Weights of a small mixture-of-experts language model, trained from scratch on English Wikipedia: a softmax router, a variant of Adam for the experts.
Below are experts of layer 8 (counted from 0) of a mixture-of-experts language model. Rows are named router (the router's row for the expert) and show model dimensions 0-159. Each number is 500 + 40 x the weight over its row's rms, rounded and kept within 0 to 999. Numbers have three digits each.
After each expert's rows: a language model's description of what the expert responds to; "comes before" lists some tokens at least twice as common just after its tokens as in all text. This comes from a sample of Wikipedia text that the model never trained on. Tokens count by the router's weight.

# expert 18
router:487466528482448506561453539506513559485417495560533523500474494535467440507456519486554476564527444459475477493560556545573502470459477490457493477485520521538560530552518401415480485487538507442500541512499555479512440514439545521462564523469534552516480515439442538492506461546466437504514462522483520520452563492499561552460488511538519497560526471475463524496447429533592466495520419528534525526483486463481442570560466518491476477537544461496499514552495577584421493485514419
What it handles: Headings and table starts
comes before: "\n", "\n\n", "The", "==", "===", "2"

# expert 22
router:492396566495464538564517522440502494473423494548607472529516500519473478452503557477536555496551459447469523482508539534578437498478513417466513490457550528496537555501509453476416510513520527500520539491540520472496490498449504507486512485519526561523493530428500466528514414496494443542558493554474547558464548378505545564420499485546486478555546510436442494540463488535584481500537462536495515501467481498517425519521510472488494461598462492516536481554453520527450490497489460
What it handles: Sentence-ending periods
comes before: "\n\n", " The", "\n", " He", "2", "1"

# expert 55
router:533518593488475530538483506486516504480416459506528447519437490566482454481566539546535499492567444472458491502583523510553477459412474475453460500508526507541531514568542498469489555497485549473474536579509584449495471522457537516422478505495511498518511546473522528485523489528499508550564494539514525517540555448472554521506478545515496544521483435475491546540467486513581423515540499504500527402522536515573442526491466530434552438580496494481505563554504564600477444473509461
What it handles: Infobox keys and line breaks
comes before: "\n", ":", "-", ": ", " by", " of"

# expert 42
router:485474594524460536532483502482490530454425525531533464515453453480498425489538532537551571490563452454482509484566571508510504472451522471470494445488543438607549473587492431439476501538508504461544522471522500484460501542480530542491536528462547548538516478464502499471538468575462482488556410529486557525431548435511569531503492539501516565576590514499489531539494467478535458505545435501516540490469526470498435493512427490460500511546532485529451565446490523574497518521539474
What it handles: Breaks after tables
comes before: "| ", "|", "==", "===", "=", "The"

# expert 27
router:486461576495452596526481524549511511457473544514481480495441482563539420504526538517554515569593511450466478531504505474519468506436464481476525469521541555504535544554541435490468536471532565466482519560523542421459444519398504531534501530466537549500531476488441497512555514540446505552511457506506485568499546420438512566463495525496512499551510475507521494587420438534562431560560440521570509478511483444482493503483454533491557504519509491528531483504441484498487497476574465
What it handles: Year and number endings
comes before: "–", ")", " | ", " |", ".", "\n"

# expert 35
router:475501583470473592537453535488535559461492569536539447514454484520487486449539517506541532554598498476443433552516464532483491482502494454439467469473530505526564511563446495494457466534516504459504548510529468427416420605497548539483562545453529553551492512506471559464484451480429514503552439513490538485502502482446531559516509522494535569607514511523489537520486480548572479515512504550492514461477494463465463495516411477444501528529497448505518509496430523581506503504544503
What it handles: Schedule table cells
comes before: " | ", "0", "| ", "|", " |", "2"

# expert 23
router:480531536464444545551461516519566531418468481584511498521421494561489494447534497583540505490551425397472482492543497510556494474492436457428446453453492570526554485558495498505475515497464553442481537546460528463512488505434535518441503532522528545530544489477466517481500480506504480510581501505484520543530530474466521527464451527539490549532462466472481540546467490519582435534500461536513497460475489478509435521518494534475498413523534477500555524556445537586429494395472440
What it handles: Biography lead punctuation
comes before: "1", "2", "\n\n", "8", "9", "90"

# expert 39
router:482540573506508568498468516499555534469380521544613478505482485502524410471499528501568522550566521470520441486527531546504479496472497425469464448436559512544551528558529495490448514519485552463530540509547497426422476498486535527512559545511483540533491538500510582521489428518436477538545458493492534545450542420463568622461526502529526533573517453467509484517458468516545487565506489515512530493413492517479470511492448529489545514558536462512484509477479508526478502454525510
What it handles: Country names in tables
comes before: " |", " | ", "| ", " |  |", "|", " ("

# expert 40
router:504446517500476557532503508504469488519450567552493466520442459587485413491468490540515488572546493361520543457588484517540474506501522527488488485505517564492465487557561474498491543476570466512550551505536492439467465473478515588457527481428541534497520540521468521450557484537500441505505429532503550596491487426456580516486471483526528503528508525476429543494540458554544451529510508565492537453483483509495462512503441525466543523550540505585508495574470535544495486444531508
What it handles: Numbers in tables
comes before: " | ", ", ", "; ", "–", " |", ")"

# expert 0
router:442429543492455575502507547476541495445429561533546472506502446521482424457517517506531532575557461426513506427521469483503515510450487455487501459461513532506550536538562481427435548468507560426521492524558517415448499545450516470490478484449521578507521504471432505519529475512461457531519483522446565545478566457460557552474531491517507540554480458477452541520475471518549446501525442525554571478473513479530487496523445491515541481576533515507554524479414494555486528525520419
What it handles: Digits in numbers
comes before: ".", " | ", "–", " |", ",", "9"

# expert 46
router:433476546474465517503507508448580558455448572555568496512472475571456426453505487507567534544546471476518470473478593544483500470492508460487495411474553536567503504502577495455450517472537543443503489509492545457456428539464547541463533556498521526537557482495457532511506444509452417475532497549455517555450514449478537583456501536546493478557540529458427512500463514498570464505508407477508501453474474461482447531544479502506539495509504440548488505526441527513440492462526442
What it handles: Clause-boundary punctuation
comes before: "\n\n", " The", " He", " In", " In ", " he"